{
  "n_experts": 32,
  "experts_per_token": 2,
  "d_shared_expert": 0,
  "moe_layers": [0, 1, 2, 3, 4, 5, 6, 7],
  "groups_per_token": 4,
  "lr_router": 0.000593,
  "norm": "rmsnorm",
  "norm_eps": 1e-06,
  "optimizer": "soap_variant",
  "grad_clip": 1.0,
  "batch_tokens": 131072,
  "seq_len": 1024,
  "train_tokens": 932100000,
  "dataset": "wikipedia_en"
}
Below are experts of layer 4 (counted from 0) of a mixture-of-experts language model. Rows are named router (the router's row for the expert), up (a neuron's input weights, with its number) and show model dimensions 256-319. Each number is 200 + 20 x the weight over its row's rms, rounded and kept within 0 to 999.
After each expert's rows: a language model's description of what the expert responds to. This comes from a sample of Wikipedia text that the model never trained on.

# expert 5
router,195,186,200,214,174,205,211,231,176,171,167,186,200,205,169,190,208,211,210,191,215,179,212,172,242,176,205,198,192,199,187,173,212,204,202,186,210,202,194,217,222,221,202,216,224,210,205,223,223,202,187,199,196,213,204,215,219,189,186,215,203,190,198,181
up5,219,214,180,180,191,205,226,197,160,206,198,220,180,192,199,248,214,184,175,158,227,244,202,186,256,178,235,196,173,220,193,200,213,199,185,200,231,201,208,176,190,190,204,202,182,200,181,162,196,186,170,199,214,209,209,208,207,169,147,213,207,185,188,173
up6,204,221,256,222,179,217,220,188,210,188,212,202,167,182,219,196,190,194,230,218,177,213,241,206,175,221,198,135,207,170,189,219,169,177,155,220,217,171,168,195,220,192,217,191,215,202,206,198,177,146,211,209,157,209,199,201,194,208,177,214,232,198,201,193
up7,213,177,193,205,202,198,236,199,199,189,178,188,211,209,204,195,175,184,215,188,164,208,203,214,213,223,194,217,209,210,203,202,196,204,216,157,205,217,166,184,199,224,207,196,195,223,202,183,204,180,199,196,188,215,187,180,202,212,195,215,197,196,186,204
up8,176,187,199,187,207,166,199,203,193,232,208,190,215,189,233,231,212,202,181,191,174,207,208,230,209,229,191,189,174,167,199,167,221,205,190,203,201,188,203,227,206,187,174,159,256,220,205,166,204,198,231,208,216,203,216,212,142,200,194,210,206,191,177,220
up9,204,215,230,221,191,213,221,219,198,185,228,198,203,180,187,166,215,206,164,168,184,189,189,191,204,214,194,189,166,224,220,206,172,199,161,197,224,201,211,202,204,203,179,204,200,179,224,194,211,212,217,234,170,201,206,160,177,179,182,219,185,164,223,223
up10,193,201,192,212,171,198,195,198,177,210,145,169,206,194,198,216,208,173,190,209,178,185,206,196,222,198,178,198,184,197,186,213,207,216,176,231,199,211,185,193,214,219,164,213,239,208,217,222,210,178,188,222,204,205,151,212,211,170,175,185,197,198,220,210
up11,168,154,197,208,194,179,212,210,228,233,193,210,188,215,223,216,199,228,202,232,204,205,181,214,248,194,238,212,170,194,189,207,217,233,227,207,160,215,193,210,217,184,180,196,184,197,204,224,237,232,218,205,208,167,157,207,220,220,204,196,154,198,208,222
up12,176,174,170,228,214,187,204,191,183,206,190,186,188,232,180,240,226,186,188,186,238,228,229,209,195,200,190,185,180,169,198,245,227,200,171,203,199,212,197,223,198,216,222,180,190,208,186,236,194,248,208,213,195,192,207,227,245,214,216,232,209,171,202,192
up13,211,205,187,198,232,175,192,190,189,173,201,216,182,208,210,195,236,214,225,157,210,228,191,184,220,170,214,224,243,188,217,186,200,187,191,212,170,227,176,203,214,218,168,163,174,179,210,188,224,145,190,183,205,187,222,239,179,178,178,200,210,186,158,226
up14,208,194,187,173,212,204,195,174,195,187,200,183,227,179,201,215,176,188,208,191,238,197,178,210,181,199,216,184,212,175,234,187,211,186,209,195,213,200,209,212,205,180,199,207,208,226,218,199,198,162,213,181,231,209,219,227,222,191,183,231,193,195,189,172
up15,174,231,214,204,176,227,215,182,231,212,193,205,233,223,207,193,183,221,185,219,208,180,220,220,190,152,199,190,189,159,190,177,209,202,219,205,212,179,184,209,194,204,205,194,193,217,210,186,209,195,177,222,176,215,190,175,246,213,216,174,201,187,210,208
up16,195,211,181,210,220,176,235,182,236,199,197,227,178,203,211,207,181,201,204,215,202,196,213,160,198,205,186,194,216,202,163,185,203,189,212,183,203,166,206,161,198,215,189,193,244,205,208,228,192,196,239,196,211,172,199,219,234,214,193,223,214,202,214,181
Prepositions and connectives opening a phrase before a noun or verb, especially to, as, at, after, before, including sentence-initial To.

# expert 30
router,198,190,180,177,190,198,198,235,182,187,181,240,197,214,201,199,152,223,216,166,224,205,226,164,198,216,209,216,193,213,211,185,216,186,219,224,211,211,189,225,216,242,185,200,213,214,206,221,204,188,206,227,196,155,200,189,178,171,208,215,208,167,246,167
up5,176,182,186,207,165,210,184,191,173,201,178,182,211,186,183,236,192,208,208,161,171,219,203,200,219,199,180,201,227,211,218,177,249,168,226,197,207,198,240,235,221,195,246,210,165,216,194,206,216,178,184,184,196,200,164,202,170,188,202,208,223,207,231,203
up6,216,174,180,211,206,228,188,194,241,179,194,195,189,176,182,204,184,214,217,189,196,225,194,204,195,186,205,215,208,216,227,234,201,198,238,180,178,190,190,194,161,208,140,214,161,168,205,188,154,180,199,190,223,170,217,206,207,160,189,202,180,218,232,222
up7,201,176,201,234,186,201,227,187,188,215,199,216,203,181,229,197,176,202,188,191,184,216,222,176,197,223,181,201,175,218,161,212,161,198,219,193,196,199,172,190,198,211,216,160,174,222,210,192,207,200,222,203,185,207,143,187,199,225,194,233,220,224,229,199
up8,188,167,182,184,208,228,201,167,197,211,203,252,198,235,219,242,181,208,233,187,226,185,201,223,216,187,206,203,157,189,194,184,219,207,201,221,210,172,204,193,176,187,185,166,209,188,205,210,211,142,163,243,213,193,198,188,190,226,212,204,183,194,214,184
up9,203,218,166,186,188,202,147,187,198,175,183,197,179,215,180,223,180,201,210,199,218,219,194,186,175,193,208,189,187,199,177,204,217,181,234,208,222,226,217,204,204,177,231,214,192,199,217,185,186,210,209,181,224,204,206,202,197,190,188,217,183,211,248,206
up10,211,201,201,265,198,173,196,230,217,217,177,232,162,190,177,179,189,219,201,173,218,210,188,167,216,176,188,204,193,165,215,209,200,159,171,229,202,239,201,204,172,195,218,253,225,193,209,221,216,203,206,209,235,183,187,181,229,198,229,190,201,194,217,179
up11,195,203,224,219,225,192,204,202,216,155,182,189,211,211,209,211,197,236,193,160,198,224,207,177,185,205,231,172,216,215,221,204,187,159,188,226,205,224,157,190,216,197,212,250,169,177,195,216,201,188,240,209,205,206,199,203,234,184,181,190,196,165,221,211
up12,212,203,218,198,226,208,216,221,242,228,205,183,204,180,179,185,214,178,210,178,204,215,190,178,188,163,213,193,228,186,182,213,197,200,200,185,219,222,199,171,194,199,195,216,197,218,185,235,222,186,200,204,213,181,172,213,218,223,200,222,189,197,214,203
up13,215,175,219,216,188,198,188,217,156,183,177,188,182,205,222,215,188,192,185,163,224,224,222,234,194,173,195,177,202,224,218,182,213,230,201,183,173,173,203,160,188,202,206,235,159,188,237,178,224,185,200,214,205,179,202,189,202,166,217,193,184,183,190,193
up14,199,203,170,181,180,226,222,161,191,204,204,206,201,203,211,180,215,203,178,196,237,197,230,231,208,193,220,193,207,222,193,229,199,164,183,182,216,202,235,212,212,224,201,162,201,189,221,188,223,222,200,193,202,200,189,167,209,188,194,202,190,195,215,218
up15,214,194,210,182,172,224,198,212,186,202,181,245,219,155,198,218,185,187,186,207,223,170,175,213,205,173,178,186,195,156,222,201,192,217,178,217,211,208,156,205,194,180,216,228,202,176,209,221,185,190,202,235,208,194,200,171,194,225,196,194,184,190,176,144
up16,262,212,190,198,216,205,203,192,187,203,179,201,193,206,159,193,209,206,178,236,201,217,195,205,200,198,192,235,193,189,207,193,194,163,237,161,165,179,198,223,191,179,207,207,220,178,233,169,240,192,186,218,159,204,196,215,189,205,194,229,187,196,190,198
Capital letters starting person and team names, often right after a table bar, dash or line break, such as Mateus, Matt, Toyota.

# expert 21
router,182,223,199,193,173,197,216,237,190,186,205,192,173,222,234,173,160,215,181,206,236,208,188,179,218,222,217,168,206,191,245,183,186,202,212,180,198,244,200,194,188,204,233,204,173,229,209,184,183,198,188,215,220,184,227,213,209,203,221,211,202,205,221,183
up17,189,189,177,192,203,211,188,234,167,177,203,189,209,205,204,225,182,194,196,223,230,200,182,194,202,204,168,214,200,207,233,185,178,221,191,196,226,176,180,213,190,225,179,198,168,164,209,241,180,197,242,198,227,220,233,177,200,223,186,154,189,172,178,191
up18,234,208,197,195,243,232,198,180,196,199,260,175,226,232,243,174,195,215,177,172,187,195,221,206,183,223,188,200,180,198,235,195,199,196,201,209,195,203,184,223,210,194,197,196,199,196,212,176,203,191,192,215,201,212,171,203,172,190,150,200,193,151,211,189
up19,213,206,205,192,197,229,202,199,180,205,186,190,189,175,171,197,227,214,162,216,169,190,207,193,172,202,198,217,201,198,215,213,222,208,228,181,220,176,190,231,172,212,203,198,192,191,240,196,193,200,194,202,225,191,159,221,223,170,218,206,206,200,245,218
up20,224,199,178,176,169,170,217,216,200,179,183,181,204,190,197,184,202,207,180,208,212,205,232,217,211,184,151,194,219,145,216,186,219,174,243,174,190,210,202,203,240,200,214,216,210,201,206,171,169,165,188,193,188,164,213,229,196,201,187,186,179,203,200,185
up21,186,215,233,187,187,190,177,217,184,189,209,211,182,201,254,199,236,156,182,198,182,227,167,216,216,197,181,226,194,168,205,212,188,187,193,191,172,180,184,187,192,225,186,214,183,203,230,177,177,205,207,233,195,213,195,194,255,182,225,202,201,196,195,230
up22,201,154,176,203,190,166,151,216,200,163,179,193,244,225,220,188,176,221,202,216,216,201,239,220,156,222,206,171,225,152,180,210,184,207,205,190,213,203,193,206,194,181,182,207,164,164,190,186,179,188,181,178,207,178,205,203,142,198,187,203,213,164,206,215
up23,187,206,183,196,207,200,213,204,206,188,212,222,197,214,172,193,191,210,173,201,203,230,212,188,191,198,188,202,203,212,168,220,182,223,188,211,221,225,222,240,220,201,205,165,185,210,224,161,207,164,225,180,207,195,197,225,252,178,193,186,159,201,228,191
up24,191,232,224,199,186,178,189,206,206,233,168,253,171,227,190,181,186,205,206,173,246,214,262,224,241,234,216,174,201,183,208,225,179,223,191,196,180,221,196,217,203,211,225,222,162,216,193,182,175,163,199,213,220,173,174,211,193,206,190,179,210,187,199,212
up25,207,178,213,193,209,192,189,195,225,175,192,218,196,193,208,223,201,200,200,172,178,172,199,213,214,191,208,191,198,189,189,182,231,168,186,183,202,214,208,225,194,223,169,158,180,223,169,208,214,231,175,204,245,221,192,214,202,186,182,202,224,168,212,203
up26,175,191,206,204,202,217,199,201,204,184,209,160,200,222,185,201,220,224,183,158,236,188,241,211,185,207,223,207,209,210,173,159,180,183,193,222,229,205,211,160,162,191,173,212,208,197,199,214,189,225,179,191,193,196,196,221,202,183,166,184,217,187,221,249
up27,196,214,183,195,225,200,182,203,218,197,193,199,183,205,213,217,187,233,187,187,159,152,198,199,201,211,224,194,211,230,194,211,208,191,176,200,186,190,200,224,152,182,214,222,165,186,204,229,192,204,190,207,172,204,195,184,199,190,195,185,221,220,243,160
up28,193,225,208,200,197,190,202,225,219,207,188,203,187,191,242,224,190,192,179,187,213,186,190,194,223,214,166,195,213,170,211,173,240,182,212,223,175,213,209,212,196,191,250,182,183,222,210,209,163,228,229,190,202,237,223,178,189,193,175,152,198,217,209,190
Single lowercase or capital consonants beginning a word, such as s, w, f, h (Twigg, senior, wanted), plus en dashes in year ranges.

# expert 14
router,209,194,180,183,189,192,202,169,189,184,172,186,194,211,201,183,204,198,203,208,223,210,187,185,185,211,214,216,188,187,198,187,230,193,232,207,192,217,205,230,193,166,171,175,196,182,219,212,227,202,188,152,220,185,185,193,191,236,184,204,189,189,208,202
up0,187,161,178,209,174,202,238,193,195,168,207,190,195,168,170,197,187,211,201,197,237,235,157,205,210,190,213,205,193,176,185,201,202,224,213,188,256,203,170,196,214,207,190,165,125,194,156,233,204,191,254,195,199,180,196,200,194,232,210,238,184,209,248,204
up1,183,177,196,243,175,169,171,200,222,197,210,208,213,201,199,223,193,201,199,198,215,215,183,223,195,189,233,216,237,188,214,206,199,170,204,193,198,214,211,179,207,193,177,221,229,168,214,178,174,220,193,182,190,202,188,185,209,219,236,199,200,207,214,216
up2,196,227,211,211,231,202,227,214,177,197,192,205,183,202,194,234,208,180,195,181,152,196,203,222,239,190,195,200,185,198,194,224,232,216,221,214,208,213,215,189,218,207,182,206,182,201,239,202,229,208,216,171,213,230,196,205,230,213,201,201,211,212,231,227
up3,186,207,194,188,195,220,198,187,192,154,210,223,203,235,201,195,214,191,231,224,191,175,181,206,233,198,210,182,202,190,209,186,171,189,239,221,198,200,187,217,227,196,220,210,206,213,207,174,197,219,174,203,258,180,217,195,209,199,198,200,211,223,214,206
up4,175,189,226,201,203,241,223,187,218,193,184,170,171,172,209,211,188,208,225,206,151,200,194,167,161,248,178,197,197,207,186,203,198,205,183,203,187,220,243,167,200,232,174,201,208,229,189,206,192,224,176,184,211,196,234,211,204,191,214,186,228,206,207,196
up5,192,146,207,192,228,235,228,200,164,212,203,193,206,202,178,192,170,216,190,199,207,189,210,235,207,165,212,229,240,202,171,192,207,184,168,206,187,230,216,208,184,176,208,166,207,201,167,239,173,217,177,176,190,155,228,231,206,232,175,243,196,214,187,179
up6,199,226,208,199,224,191,194,229,183,188,205,169,190,165,192,211,194,192,193,236,222,156,215,205,212,190,212,200,179,191,193,222,217,184,206,219,201,193,155,192,194,209,186,202,165,195,221,209,232,187,198,187,186,193,198,216,212,217,180,223,182,176,196,185
up7,209,168,228,197,152,200,183,224,187,155,236,211,224,204,199,204,177,216,204,213,173,221,219,162,218,241,239,193,177,187,179,167,190,175,204,237,203,180,190,234,197,180,188,188,203,211,214,223,216,173,192,173,204,186,213,193,193,177,190,209,208,197,203,234
up8,215,226,198,179,197,197,186,220,197,191,199,215,174,219,218,199,197,203,206,193,205,205,208,208,213,222,166,182,203,163,174,201,175,209,227,158,180,205,194,175,148,175,198,224,201,208,188,178,208,188,169,222,175,221,200,198,142,187,199,164,200,229,195,204
up9,219,205,209,241,184,207,195,199,198,213,227,174,210,178,213,218,177,204,201,190,197,198,188,214,201,218,190,199,178,176,197,215,203,172,233,238,206,204,194,185,161,173,190,205,207,214,199,169,197,195,191,218,211,208,174,191,215,208,190,196,193,193,212,227
up10,222,188,211,183,168,196,211,194,213,206,200,233,187,193,199,216,215,192,200,173,171,197,197,221,207,222,202,224,199,238,191,204,222,226,226,177,213,237,205,182,229,194,217,212,225,209,212,203,191,205,201,225,197,224,195,175,194,185,199,228,237,241,196,209
up11,181,221,185,199,215,205,206,156,187,197,237,194,174,210,189,195,185,226,177,166,181,203,228,202,227,210,222,198,149,190,212,176,202,222,228,181,185,192,210,180,217,209,222,195,180,210,183,181,207,203,228,231,219,217,162,211,201,216,180,209,197,192,205,187
Ordinary head nouns, often completing a split word, such as film, album, book, school, city, building, st-reet.

# expert 24
router,177,188,175,190,200,172,241,200,190,208,173,175,163,203,202,166,209,182,199,187,203,194,188,204,200,159,207,212,189,206,211,190,203,221,212,197,222,207,194,179,218,221,187,207,190,193,226,237,229,177,205,209,223,220,202,220,210,168,162,184,173,192,224,163
up0,190,175,185,213,239,191,197,200,154,152,172,215,184,184,169,173,201,236,188,230,186,217,171,200,147,223,187,189,234,212,215,196,210,233,185,161,192,181,224,185,189,192,172,212,238,181,198,213,200,205,200,218,176,191,191,201,234,194,206,203,241,193,209,197
up1,190,233,163,206,215,192,194,185,166,187,220,179,196,220,201,206,221,212,225,180,203,185,166,189,224,184,226,201,203,175,176,192,162,228,196,177,208,195,189,186,199,215,186,209,201,221,179,182,233,199,228,206,231,190,206,215,165,183,206,227,191,197,200,194
up2,221,210,193,201,180,188,187,222,191,202,172,164,214,194,155,193,224,203,185,189,177,181,175,211,209,166,180,170,213,188,183,171,213,179,198,210,204,170,219,191,181,195,187,156,203,181,192,192,231,191,184,190,214,241,200,203,190,186,184,197,166,183,178,172
up3,195,189,226,197,204,189,222,168,229,211,221,158,204,190,201,178,222,207,207,216,202,216,181,215,225,209,197,203,218,161,196,172,209,223,225,162,188,173,185,172,205,179,211,226,190,221,237,205,192,189,161,196,214,153,199,214,179,217,208,194,208,201,205,203
up4,181,199,202,186,203,181,225,191,218,220,238,202,232,213,218,176,198,198,229,210,202,190,202,222,232,200,216,187,218,179,231,166,191,157,198,222,186,217,188,221,212,231,198,232,206,177,232,210,169,192,204,241,180,234,229,210,199,184,204,223,219,223,199,167
up5,192,241,171,190,178,259,229,199,169,185,194,212,156,197,174,193,199,200,200,231,188,178,205,198,200,202,196,200,207,180,177,212,198,222,231,192,210,231,237,205,209,200,189,204,194,207,178,203,183,161,176,234,203,205,195,220,180,178,197,195,189,160,233,187
up6,189,203,177,193,219,212,199,203,212,186,225,230,211,188,207,231,174,178,186,173,232,155,215,218,187,208,152,195,207,195,199,169,203,182,186,240,221,220,206,235,232,185,227,192,203,229,200,185,180,211,198,206,215,197,203,198,203,159,185,187,225,190,227,215
up7,200,213,195,197,180,220,212,212,237,157,179,169,246,169,206,215,177,200,220,200,207,214,205,224,191,217,224,184,199,210,199,188,187,222,238,201,209,190,213,222,209,213,205,186,182,196,192,229,181,212,222,190,191,216,159,189,205,207,215,208,184,197,203,194
up8,189,173,191,172,188,177,210,212,191,182,197,215,203,176,181,203,205,197,184,205,183,220,193,203,190,227,208,210,180,162,168,197,152,200,192,200,242,206,166,218,202,164,205,203,172,165,214,223,214,212,199,215,203,197,202,198,183,195,201,188,186,164,213,187
up9,217,197,206,174,222,218,186,201,186,200,217,222,202,231,216,219,171,178,202,171,223,227,192,218,213,246,224,215,175,184,158,167,239,213,209,198,199,206,184,213,178,228,202,207,217,216,211,210,215,224,167,180,221,199,191,199,189,207,167,168,194,181,219,191
up10,193,233,205,215,193,209,198,190,186,204,195,210,206,211,208,229,182,179,144,224,205,236,170,237,176,181,190,202,221,204,208,234,216,173,235,216,222,188,187,198,191,214,180,177,198,213,194,149,205,192,223,172,169,235,198,194,225,173,211,183,203,227,193,188
up11,196,194,204,169,193,185,231,191,209,229,209,233,186,226,221,189,181,202,198,205,206,178,183,182,180,206,183,160,193,179,220,217,190,192,202,184,232,142,201,161,197,223,163,204,188,211,208,266,196,189,220,165,193,181,205,241,234,184,168,212,218,194,193,180
Plural endings such as ers, ists, ates, es, plus function words like of, that, which, but and and in running prose.

# expert 1
router,215,189,187,185,219,191,200,222,197,201,193,203,188,188,225,197,196,208,226,189,197,240,207,199,223,207,179,214,178,191,176,206,216,206,237,210,214,190,216,198,215,201,179,208,198,194,207,221,223,204,219,208,179,161,209,215,192,178,194,214,166,166,207,212
up16,204,204,257,202,197,220,210,200,216,214,209,179,202,211,197,220,200,222,155,204,220,169,203,185,215,155,182,197,191,183,217,184,216,224,217,199,210,144,172,206,202,225,169,172,199,231,250,202,227,186,194,191,222,198,195,212,210,215,191,233,175,191,197,181
up17,211,186,183,197,202,200,197,185,219,165,227,213,185,191,182,185,166,200,183,215,172,184,213,206,203,183,225,216,204,223,169,195,200,201,160,213,220,218,185,203,230,206,209,238,192,187,166,204,177,190,156,202,232,184,175,232,250,202,230,235,178,200,214,202
up18,167,186,209,188,172,198,213,219,218,238,194,188,176,217,198,185,202,213,201,185,200,194,192,202,226,207,202,202,191,200,226,181,211,180,248,184,186,166,203,165,179,201,197,214,174,196,189,176,190,194,192,201,200,186,180,206,225,205,228,153,191,219,225,199
up19,184,217,203,186,216,174,190,190,181,188,218,194,173,202,196,198,188,181,180,179,200,201,204,166,215,203,219,210,206,156,221,206,217,192,235,218,205,202,224,179,219,189,197,203,215,193,204,189,186,203,195,201,205,225,215,228,189,231,165,199,202,191,195,225
up20,224,161,216,183,204,198,157,221,241,240,205,196,196,229,188,195,190,227,195,200,228,186,204,171,196,224,194,153,202,193,205,216,181,202,172,170,205,207,194,190,195,222,207,207,237,170,234,205,215,201,205,207,208,235,225,141,201,224,187,207,196,177,198,199
up21,223,222,180,209,191,154,181,202,182,216,179,195,207,219,180,188,214,215,133,215,213,242,201,159,203,200,202,204,187,194,186,179,207,181,228,165,202,207,194,179,200,203,165,197,216,186,188,210,195,195,191,185,211,174,195,229,193,185,169,157,223,211,205,211
up22,184,223,196,158,159,196,201,193,221,209,209,197,221,223,181,200,195,177,206,232,207,218,193,179,194,164,199,205,199,210,220,213,211,199,222,241,217,199,209,176,160,182,192,197,197,190,254,206,190,207,235,206,230,204,239,202,165,192,229,194,228,199,190,215
up23,206,159,185,165,214,210,172,216,195,207,206,195,181,202,201,174,176,182,217,207,216,214,180,235,214,190,214,210,164,185,223,191,201,165,252,204,180,198,199,208,203,204,195,230,214,208,221,164,212,225,193,173,206,203,210,200,200,187,170,203,200,211,215,181
up24,203,211,181,186,206,194,174,204,200,203,183,190,174,207,207,182,164,205,177,204,234,220,220,206,205,207,231,197,186,202,173,205,201,185,226,197,218,197,196,152,197,227,197,168,179,232,230,205,204,167,222,187,219,190,200,219,174,192,169,195,208,179,213,211
up25,183,198,199,183,173,221,189,223,214,195,199,223,179,208,236,183,196,207,234,225,185,199,204,191,218,214,218,197,172,183,177,163,199,170,178,198,166,174,186,221,221,170,233,191,190,202,219,200,200,201,206,190,197,181,217,191,205,195,204,217,189,190,193,190
up26,199,188,197,182,215,189,200,207,205,190,175,216,198,199,204,183,188,206,226,191,209,200,184,172,190,227,193,228,202,195,153,154,202,194,185,210,194,191,215,208,216,232,224,177,216,208,203,197,189,192,203,208,181,214,181,213,209,238,188,199,188,192,214,190
up27,220,185,206,190,222,192,181,212,213,226,201,194,173,223,201,201,197,176,193,208,225,209,152,174,209,215,224,171,158,204,206,168,199,215,199,189,190,217,203,173,233,197,207,220,203,206,183,211,188,186,232,183,195,205,190,202,230,224,203,225,187,196,256,186
Digit pieces of years and numbers, mostly after a leading 2 or 1, such as 2|008, 2|010, 1|996, and table scores and ages.

# expert 26
router,168,211,157,201,182,206,197,197,167,202,227,212,207,177,174,185,193,200,218,176,225,210,215,216,201,194,208,231,179,181,236,187,194,180,208,214,164,167,191,196,210,205,200,218,202,237,223,240,219,215,212,189,198,238,200,204,181,197,168,237,214,182,207,159
up0,174,220,165,218,215,216,198,201,221,197,194,206,226,178,191,208,209,196,228,172,199,185,229,201,227,188,178,199,177,175,180,181,207,216,197,182,204,218,170,180,180,254,195,183,206,199,191,214,181,204,207,216,198,234,198,216,195,189,185,197,198,211,193,197
up1,194,198,209,201,167,205,203,174,217,229,199,195,217,195,212,202,204,223,198,159,213,178,214,149,220,173,225,193,207,212,231,217,171,215,164,241,207,214,200,192,226,216,148,170,225,208,237,180,210,173,180,202,224,228,211,190,203,193,246,223,154,200,215,195
up2,182,233,184,159,203,183,188,220,190,201,240,218,204,204,229,182,216,163,178,224,221,205,189,181,169,193,140,180,220,188,197,188,162,220,187,168,164,177,163,227,207,183,240,241,211,222,206,212,200,172,184,173,170,195,207,212,214,182,185,206,182,229,220,215
up3,176,193,193,190,203,177,215,261,175,232,176,205,201,213,202,217,221,199,205,179,225,201,207,207,220,174,206,189,172,158,197,178,204,205,204,170,216,204,204,222,202,231,171,175,216,211,198,179,195,195,187,191,207,215,227,232,153,187,219,192,213,191,142,197
up4,199,206,206,190,207,186,176,203,229,194,210,206,180,188,182,196,229,178,216,193,205,179,178,224,208,168,195,218,192,168,232,208,179,144,216,157,218,191,176,211,176,202,169,188,156,187,233,172,189,193,201,207,232,182,162,173,199,250,205,206,181,170,215,183
up5,179,198,207,185,215,181,222,215,192,189,198,213,182,201,204,219,231,189,207,222,207,219,202,211,182,219,239,223,223,205,196,223,218,176,233,201,195,151,198,224,174,243,170,164,189,179,179,187,168,206,197,214,234,211,201,223,222,150,178,183,201,190,215,196
up6,203,175,184,208,211,217,148,194,185,181,202,212,212,199,190,213,224,203,225,204,213,168,192,191,186,204,207,197,198,227,196,183,192,212,218,211,203,241,187,195,246,169,202,215,216,236,181,223,191,206,201,214,194,247,156,199,163,185,165,171,222,203,230,195
up7,163,189,195,188,189,208,199,213,199,207,218,246,193,208,196,214,197,207,184,190,189,235,224,224,182,217,149,188,235,219,195,162,187,209,181,200,200,221,202,227,184,168,229,194,191,187,218,187,217,191,176,213,190,203,225,221,179,185,206,176,218,211,230,196
up8,199,175,211,162,204,236,197,223,205,197,150,195,199,204,168,192,198,201,199,203,207,221,205,209,214,203,224,208,217,206,208,180,205,206,230,159,126,177,193,246,184,191,173,202,196,176,214,186,185,214,241,186,197,220,203,208,183,184,178,207,190,216,180,184
up9,159,200,202,207,208,195,230,229,206,218,224,203,211,215,191,168,209,248,215,211,188,235,187,266,188,209,171,195,224,183,184,187,188,229,188,195,180,162,212,205,226,208,156,194,219,189,214,164,216,234,216,208,227,215,211,198,216,198,178,203,197,195,171,210
up10,229,192,205,215,209,244,219,210,188,192,176,198,197,205,182,170,187,168,210,216,223,160,183,174,146,201,211,203,204,210,177,190,197,184,231,213,203,157,217,219,202,217,192,194,213,225,192,211,237,188,163,186,216,247,187,194,176,217,175,190,194,183,192,201
up11,184,222,199,212,182,184,170,199,188,167,215,175,198,184,211,204,205,193,201,188,228,163,182,189,165,185,192,225,200,197,176,170,226,173,211,194,175,217,193,209,196,176,207,239,215,168,201,234,226,227,210,215,171,217,199,183,193,214,230,179,197,201,220,205
Word-final suffix pieces completing a split word, such as -ation, -ment, -ity, -ized, -ision, as in engag-ement, invit-ation.

# expert 23
router,203,224,185,190,203,185,205,232,184,215,204,180,191,197,206,199,212,239,189,203,218,202,183,225,214,237,216,214,169,201,220,189,231,216,224,238,173,201,181,171,238,173,243,183,195,235,211,210,207,202,215,195,200,204,200,195,247,214,201,221,191,184,221,184
up0,204,201,199,196,202,213,190,211,177,188,208,208,179,228,217,191,235,250,190,210,181,171,229,206,209,197,200,219,199,192,230,185,185,175,233,220,195,193,198,171,204,181,225,188,199,204,185,197,210,201,236,228,211,178,162,198,195,190,190,196,231,210,194,186
up1,191,203,219,177,231,224,195,188,177,220,199,202,195,192,203,213,220,203,211,181,188,218,197,215,203,235,216,214,194,217,161,206,211,192,231,201,176,191,187,234,207,198,201,222,221,221,193,198,203,190,171,169,196,170,212,185,178,198,160,190,204,199,198,221
up2,152,161,201,209,197,189,232,204,218,224,215,159,224,172,197,194,185,228,224,204,163,199,222,175,196,214,212,246,200,177,206,193,225,226,206,231,192,211,188,197,197,196,166,204,246,164,213,245,200,178,200,218,227,205,180,200,198,176,171,184,200,192,196,183
up3,194,211,188,199,233,182,181,185,184,201,176,189,200,212,179,185,211,199,188,206,196,193,176,190,191,207,204,200,195,193,228,235,187,176,221,219,179,189,202,178,210,217,187,203,195,212,203,173,190,186,231,206,218,209,180,205,199,205,184,172,211,216,223,182
up4,170,235,186,182,189,194,182,183,194,185,214,184,209,223,218,218,177,210,201,203,175,220,210,194,221,204,219,214,182,197,178,192,167,171,188,174,219,208,204,204,222,209,225,182,211,233,240,173,181,204,214,193,185,191,197,176,209,201,171,220,185,187,196,207
up5,232,217,225,213,188,207,204,205,209,192,197,199,219,195,200,197,208,225,202,186,211,209,218,196,226,232,213,229,175,205,149,174,200,195,196,178,185,189,183,182,211,176,182,160,201,202,227,164,210,216,227,188,172,217,181,216,225,233,215,199,180,172,178,207
up6,175,203,203,203,207,198,181,199,214,194,223,193,196,206,185,224,191,200,204,209,192,211,228,202,235,193,194,152,188,221,195,192,203,230,191,204,211,213,206,175,198,173,234,192,180,232,211,185,204,218,217,209,214,190,186,192,213,184,204,179,199,181,216,220
up7,223,188,167,200,171,218,197,196,164,169,207,213,202,173,210,188,186,239,204,175,241,224,200,205,175,200,167,220,192,191,205,197,217,244,197,188,192,224,190,193,232,161,213,216,204,218,180,206,204,215,228,199,213,162,191,215,237,219,211,181,191,231,193,218
up8,198,225,210,199,182,198,188,217,196,205,205,195,188,212,220,174,205,207,210,187,196,207,227,195,228,208,178,188,186,187,170,181,166,178,195,201,163,221,227,198,197,197,184,206,203,195,208,228,204,207,184,181,197,216,169,218,221,242,183,200,235,181,226,209
up9,180,197,186,230,131,207,214,218,172,196,187,209,196,164,181,178,232,184,200,199,188,200,225,192,192,162,226,184,186,219,199,184,183,186,178,192,213,213,214,190,206,223,208,233,191,188,231,214,198,216,205,196,214,201,195,175,210,210,209,166,168,217,225,208
up10,187,241,211,207,200,220,178,217,195,206,222,180,204,208,200,166,232,227,183,195,196,215,193,202,217,238,172,164,183,200,159,192,201,192,186,179,211,189,195,167,222,191,176,193,199,174,235,194,219,231,219,204,197,177,186,204,235,182,203,185,178,190,196,198
up11,222,213,197,210,191,199,254,225,205,188,183,189,220,227,189,210,174,244,171,213,211,197,176,199,169,231,229,204,188,219,199,192,185,202,202,190,204,188,190,198,201,196,213,192,170,227,222,227,171,181,197,200,190,173,174,214,195,192,166,215,212,217,193,227
Mostly the words and and in, including ", and" in lists, plus pieces of Thai, Japanese and other non-Latin UTF-8 bytes.